Weights of a small mixture-of-experts language model, trained from scratch on English Wikipedia: 128 experts in each of 10 layers.
Below are experts of layer 5 (counted from 0) of a mixture-of-experts language model. Rows are named router (the router's row for the expert), gate (a neuron's input weights, with its number), up (a neuron's input weights, with its number), down (a neuron's output weights, with its number) and show model dimensions 96-191. Each number is 500 + 25 x the weight over its row's rms, rounded and kept within 0 to 999. Numbers have three digits each.
After each expert's rows: "comes before" lists some tokens at least twice as common just after its tokens as in all text. This comes from a sample of Wikipedia text that the model never trained on. Tokens count by the router's weight.

# expert 23
router:490476478488518442473506509477541490491517522483501550478493488488484542458480516538532477532498499489515501474516536450497468531457469513538496511480438495526479468516469509483523500494464494479562490450510547527526478502475483493456508474468480500497474500504522491540517533542511473497
gate0:526505514508543519498483501529493520478535542464480478523483492520459532499477499510497546531484458459506516485486539503492519510493469549490473525499469527515482495556517480499535496482490486439543532542499480479473544487464503461443514468483528473523519531530512485466529482517499552455
up0:493529514490498513478494498530499491503511534484501468486494487494468525517484525508493496523516451474479483476471549536546498525514484531502462523488516547508459516540502458477547479501465541454533499504469524458479535462463528480459521494488524502519522477528502498462487510523532549460
down0:528491501507536479489509517483476493532516513534512513511510519463493522533474477504528474495502506515521477472504488456491521510555468493474533521520490492496499485490488444500536562467513495495488530493498455513509467491526530480485513512477535532450515449484487503534506509458508512491
comes before: "-", "|", "The", "I", "the", "S"

# expert 20
router:502486506484531500488516505480498509491491486507481511453488456509522533466525552538502441496495475478499507497531509459494482534491466518517526496471485478504475493559477538495540454472490520500532466491491509482539500459502450552531488474452474501493526485533499484505501495506500492490
gate0:502503516508501489462506466487533503485471499505483489470489503471536520503498510553544488502514473497520517536499486549471510504498497499519505488498467537496515533480523517438545499497535534475482509537520502499516524506495484516522536506492497456494531531562517503514490481502543492519
up0:506509497497520509556512540502490494494517473511495532550484514513474462460470494456480534521519516528495511464481502458493479502528504473495535513515505473505481474526464498538489505508488484547523487484450506501503478486503495505483458516483500555491449487440464505496505504480441506503
down0:450521467500536508434468482501480542491493507468487494463509511492481487530528507532516508477468486527518474491508481485464537486484478533497514456511509518503500468502469552476539448466525485507523520503531518497519509513467470497492557526485544497512482474462540541462484504465512504484
comes before: " ", " —", " Candidate", " W", " %", " +"

# expert 43
router:478471434480523473450528522467519483488502513514512547468509481516504549420493531520519470528453449494515546489498521495520520509496464504513506543470459510499500451485461533451539499480488482492532513497507549527497489511446489531516504488460483510501461483512459485540509501513506451484
gate0:512533433496438510498468484483521503503503486482500495457481541515540535485531464492461506468530528513496491533512509512494498526485524511493499520525513478528498473483462446558522488487453479515487500529502484477463474496517543504497506495515512503518556480470506468529486505545489518498
up0:472519542511523507511500519526506471467498484502523490521497478511417480512477527476532534503509508508532487466497471447454516493516504520504511495481497533473480515527510550471543525521534527480505488445492522512506548506486457522497490486529527492461447528489464518512495526454527479536
down0:505494473511456528497521505511526499511520503460489455456491486497509475477448537505506532509504481531542531505556511473515462475502498499470549509521486495458526506487435572495502448506502529508531475473541480540510496515475462476499491512468527483491508464494486498532571486522537507492
comes before: "19", "20", "18", "born", "1", "2"

# expert 124
router:474496469494502493470519494496535527484532479533478551457511458503549511484498519503493483524475462485538501480512509520500493512488451500529533499468515498526502503529467524487518465462497494494505454450478522524527484498450469515495518483450461493442497462563498523513505505491504439473
gate1:503465538524516517461538538496514556495555497535479512497548512496519513514489467505458507533489452508484519536544516516526534525503503499537468497462530520496481526477500493489498515516539501505469489514529534502490504503510465500514519483514515528531486477515473427509498450528483490535
up1:484447536511524509488497561517510527531544487529478518495512507485539488529499469518478482462513463536507539540551494521514507496524527484558502511479528525499490501480491509485484511489551519516455464510536570528486508503492486488519506486525509540558481501532507433471505451513505493509
down1:496432523493466542501541499515483501508516517484498496498545457470496476524459518475511508490478506518515474529494529514479529474465499506466482482475504528490475501507518530476511488507508548472518524507522510487486508493500503491503475509514490495436520512463463519494534494478513515502
comes before: " the", " a", " been", " his", " an", " her"

# expert 87
router:471477485484507517431507484479515529495528502532483531458455492520544491465474518536544478508431514492530541512509507485513459519490454493463521494450516507519487534539492535483536495496487479480522466458487548490520492491488482530520501467478462476470497484529504506498521490518496467464
gate1:505534487535532518512532465515559479548473478465494539453513486479511512488485549518488542458455461460500457528500493497517511468527489550524490535476430508464501499480501500512475462523505481458482529512519497493492506519475544476454493505467467510502468510542551531502463466523514502501
up1:503475508486453462466530507522489533478529522489520518576476492500515474502501460522499497499533508546530556495490461463482428508495511466492505466524503525481472516511507507516466552522440489518503451499495490467509463510489427514472518533518553542515505504504470471523543553467480494503
down1:503511502493503517536500467551529480505484523526508492513520495481510526533467443497524465471487518535497485487461550491510497507509521520500519494502492489512460506494513503481521446487474573469504552499534509507505475519526543484505482481468461492505536485465521490485485504516471493474
comes before: " the", " ", " a", " his", " be", " an"

# expert 102
router:490463513506527456439517497484506564480503481517519515490525451509503491447477514547519457525480470478526540492513519426484499509515476487478522518504444498543500469514498517488520484491487487497513499481513537536527497484462466522499514490476477492490508486521497499540495498517560475469
gate1:526525505459472502550543500466493508460514518497451495531490513489513464524515487491539518519500492484494528470475528548507557460515525520499484513522508494493505517566507478543513475486547482514492456510460476522477507495469501527475498477477476511473525476476450529499467494488500484539
up1:494435508456524542481501557488521521518466460528499520500500518527500512506515557532492506488482542486513485497525487507477470510478461484462475461530497480485491512465496476514527506504504508487498517510486511525439529522482475479515505545487523495519521499504516457552510495473470495488
down1:513503510487468506503519457429515456505498530463458504526542510512510468495481509497503487489455490518541467513513490530484499474501518545486517486529508496489495510502517503471468508543510490502500467511558522445468473531449480490541459517506447531519491495511497470482527505520509484486
comes before: "-", "|", "==", "===", "The", "In"

# expert 61
router:464476438477525452478507473501512493482504487522491527456502471493525506461466514543545473496451480483489525532516495506509491520504453497492518499448507511489474506518455515449542485451448495468524453473467523498506461501480478517482506471492498487484496466527444523493513508513510486474
gate1:496537465527465495472515505502526493516429468487500479512526466505482509488476495475458501502548489489498486496486526482508548449539512476530506535469478527492544544522489495448499520471492500506453518504496472452521510476508466475503576524512502483514545530494475503477490508510508483525
up1:474512548480468516501512505476520469537513490552514466526489483494533535499518473500527497539482463475498520514497490521484498504514488499495515477441494488483507532478500522451486494467508534508529509517499450481512482525549506509481506505493469531488488517521485518517494541499490457531
down1:499512496538491525474498490477493527491512471495507531499457533514470499513510537524426474518504523487518493502561514498523501448506516502507477473515488546490509519506506535510456472511503516450489518534530537502475513495442517472486487533449527547550500496470507500501494482535505492485
comes before: " the", " a", " his", " this", " its", " an"

# expert 89
router:498470484496534506501509514460535499462556477534484546469505504492518561474487519518528476495481504493507532500527505434490466512471447484508501563491473475509470478518513522462509457494479495474503503478527542472498475522517498513500530479458488489472482462525483513536507496513534464505
gate1:506542525495525499481518551549510471495523463519478515486480497543524517510479501513475466469515487510453476514477512511491466521481490475572513513461498477491477507465523487480507470490512476544543547481484504486487512463508556460506484532510525527510490503485534475499514496441510491465
up1:490465492499492517517509487487535488517478535479511517487542494480461512479497528521533501536457523512537541482516441511516529481536477488454482485524489534544518470587496508516465515565507526455485493476494498521486474549501460520490523486486450487528524504516483525491465505521495529511
down1:551483460501533459537470508497488500496448458460518501532471510481493515478505496484483474478496494524499525462502512523496495501502503546448516492516494514460501529506518489507527468499508509482478532484496504451527489482478469526508508513514507491491510503458501500455501518513499450451
comes before: " in", " to", " as", " on", " the", " a"

# expert 110
router:470470502498541420454509501479500516521526509518513517505516503509504521424509503498469465519492507486510529509529508440481502503494481504497500517499455468527490474525508525469521513475474488445545517482514541558525489490484496541511526473452466500463488501506490523542517520505511500487
gate2:509470482546520481496509509503468499503533453522526493520467487448502482549526502516521527500490501493488498488525494503468471492534518470469522485504473547522490498532516543499463501458507485506472542496506509526533527512498446542501487553475488559534501529508466502503481531495510471514
up2:477469510494513475511497495485456489551537502496521494520517528484499465514532540555487522513506495483516535491552492481464478521538470490461513466476451546524524502507466500488478513491468525505462534494478505565517523520514466492482505554504486528535487508488475508503457491446507457518
down2:489503503508475490480495474505507495504505511443492492457491518513506467475520469526495472539511507511461484515456528505518486497491464475428473450486528505513557472543505513524500475501474564496475510471478544468525495480469516540498524473493484484458551461496484498474504529447457498478
comes before: "-", "|", "==", "20", "1", "3"

# expert 27
router:487479488473505487503509467511532499515514522504472487479527452548495524459476519550547479471502508482542526527543509483511487522498492536524506517457514534488488488533488555461473513501465484509530467481479521481499472477482493541520510486460475495490514463502532455533531533573502475473
gate0:510503485488507478500528467450509474489559502492499476485507514530475460563492494524494465469509540497508477501514490509468516516510482480534498490522487466497518500443491511476515502527488501539543469513478451550537543473526549475477557483544534479498528486484492447501449499524497481521
up0:486486532492518490514510528516509556516512510494519520512560482492486510536525541447500529511508544528518531510495483468521515519486490507476485504497521508483530518544473470516495498459508492512466507503550577487507480498493504529515427462496478555495490498478485532515506509501450495482
down0:511490502499535506512461510510461504506508474490453475495487535460496517491498556482489509514467525508515484467478493476503506503487488513465523517504494458475468509483482509474509451493480504503489507452542475491509472470491487504473478505505500510525487495530519515500557481567522485533
comes before: " ", " W", " time", " L", " at", " MPC"

# expert 46
router:459477486507536500481520503478547510474529512523455521493471472499572508449501500524522480501483497483513546506555513489508487511496504485538536497495477499498494465511495501492525482492487500461529504491470534545536517484488473515529494462448487496449509499528493504547501548497500443505
gate1:506489507537492504523460491452460508520520519539501492480524479507507490498503499514491520443500507513494480512524490504480545481484450501492483495511491464512492472444474464529511442524542504516504490496492497481518540516498479523494479512498477565489508458491484505531469507472533547433
up1:507546494482510508500533553520489501508487481454512512505556508468491488469485523527524456520474503500523484518474533539523445519527572472527501477491486514460508505518513546485491535497479507528465471521502480511482468465508547475488543488499495456502521538527516520469538502510496444502
down1:490516468516498416499504476459513506512518491502528467521498533506505519557507478480465519532497499549506461493510535523508477485484487468468497536505484514514486534534478499500485536516532472515492499457489493471524520502493495512465489492509506490485545465478527472505491496515507487498
comes before: " ", " \"", " Total", " DF", " Win", " MF"

# expert 75
router:461476498510536482482514510477515527505521486525453523484490471487510520442482518528483466500476479491522506496525504464505506496501473457522524520454481467502516486524452537497525482494451505489574482477491499512538444496444465550555484460461509500458527472516512478527528503490515471466
gate1:501501527513495535475496548491499472529542488575537500512511534491464509464541475516516463495491477537479515539520464490476510485468497541509526463478499473493467524485546521507490510513493510476506501511488531466471508464481489525443486469465511522523485527456489508535520519488505476548
up1:480486494477491539481481509510491469429500514516548553476493541501490481464527497512524469502510506495460517474501501487483507511481532519484505501498521484509492528475485518474540482492466550479484495501503516542486525433502506547454449484494489515519498511467511494503506520483533481548
down1:488489559474474492470498527490461539511493515532559517539475476499523498567510483512437535491512529521526507519523526478510487491498478522536518512496527485507464484526486502533512443516478531508461456505491501505515467523528504476494485498536473493468512480474474469497478511527500493483
comes before: " ", " —", " −", " +", " MPC", " ."

# expert 18
router:482492473520529466467497531505525524512539507510532512532511457506509527466491514510541457543493495473512513518512499448483501519486467482507486516497423483529450458510490518471536478479473494500528496490471519546527459478481479503502528481465485508465485481532497512521500511508519481492
gate1:528546512486573522504554534524495535468512511473495482548474499484516531496490509484507466531496515539497506509488476483493477544531535502528480499492481516466488538465505477482450481530477510524473493543514501514514495549485516531505475499471501549500528530533493547486513499499517471484
up1:526521509493571504495531514502505555464502514481503493545473539505497519467507523502517455535467511537506500508515484481509479544522545507512470530491464511483510534476500509493441494515523502512491477567503506494495495543482515505516467501501509536499495538536489521472499506500517479503
down1:554511542484512528508490511488475473451473482500521516498499468490488517481490468504509502525508482489483524512519494501475496507467488523478483531473494472529547517510474518502523486497484492487498517489522479475517490504561512442520513571500536495473541515519488501477501542512440473515
comes before: "|", "-", "=", "==", "|---|---|---|\n", "|---|---|---|---|---|\n"

# expert 25
router:486503447495527481484527479483524498440533500518476516472493470512527493461461506521540464516473476507525537492499511454462451511471440475478537515460497511525513506533508502493538486469470484460553453474504519529531465482494491532526520464484486472481488506528516491522537496502493446486
gate1:466510483493492484500499474490505482475487569472505501509518487498532522493472533453470498519521447509498475491540504538484535492496501533498537553477445478442489553546500431502477517455486496470526469500471496506504507493521507527469496510505468553505529488509470543572517483512466522514
up1:476475489499472547480497484513482530533491468508462517528497499489516480494549489507500544485465567491491483503496496463533522476500484512531479472532552539524521490468471541518519526505477518554496555487496472505516496470496512475471559463516530461485496446525527474478500516526544497477
down1:447457486469522489478499482495483549508517460491509495506444444502493508485551512507548494469492484497512497550513500506485498506497519493505523494501419543491497483484483444515510504543484528497467515483512491479474513480494480481465535514450479486499498509516535506537536492513582504532
comes before: " the", " ", " a", " his", " September", " May"

# expert 4
router:463481499493494520476519502477525531487548498552464551505529462509514491489521509523518483520454471463499491485529523446494467517493452486522504512485478516497514474522521489490516438489504484497547458446509513498513506517505479508482507472460457477443521492528489502546512528503509467503
gate1:527506488511489540517485504520488525476500488519508465431502488551498542472487487509528495545500525514470509475477457528496477487478495508491467507524519503524480564463505522536494526468463444491559505495474534489491510487498487528496478515507489529489514440565495542500479504506500585520
up1:499499530520514474516504508491509505508514513493456510542511548473520504556475511497490470481510517503498493529518531491525543509519519518559518493486495508460499489531481498483501500540524534530463512514538466492554438443480497452500494479506507512497474526459520499513547492514488489486
down1:486551509481480481498489528514498536464524472504501462551477519521508551502509479529494484467515510535544450508487509496490480532479432498516466533515535481511480479507485503482539523463475441501466540522471510502539547464517460517479497506499510522480494477470498492491490510511480483521
comes before: " a", " the", " an", " well", " also", " to"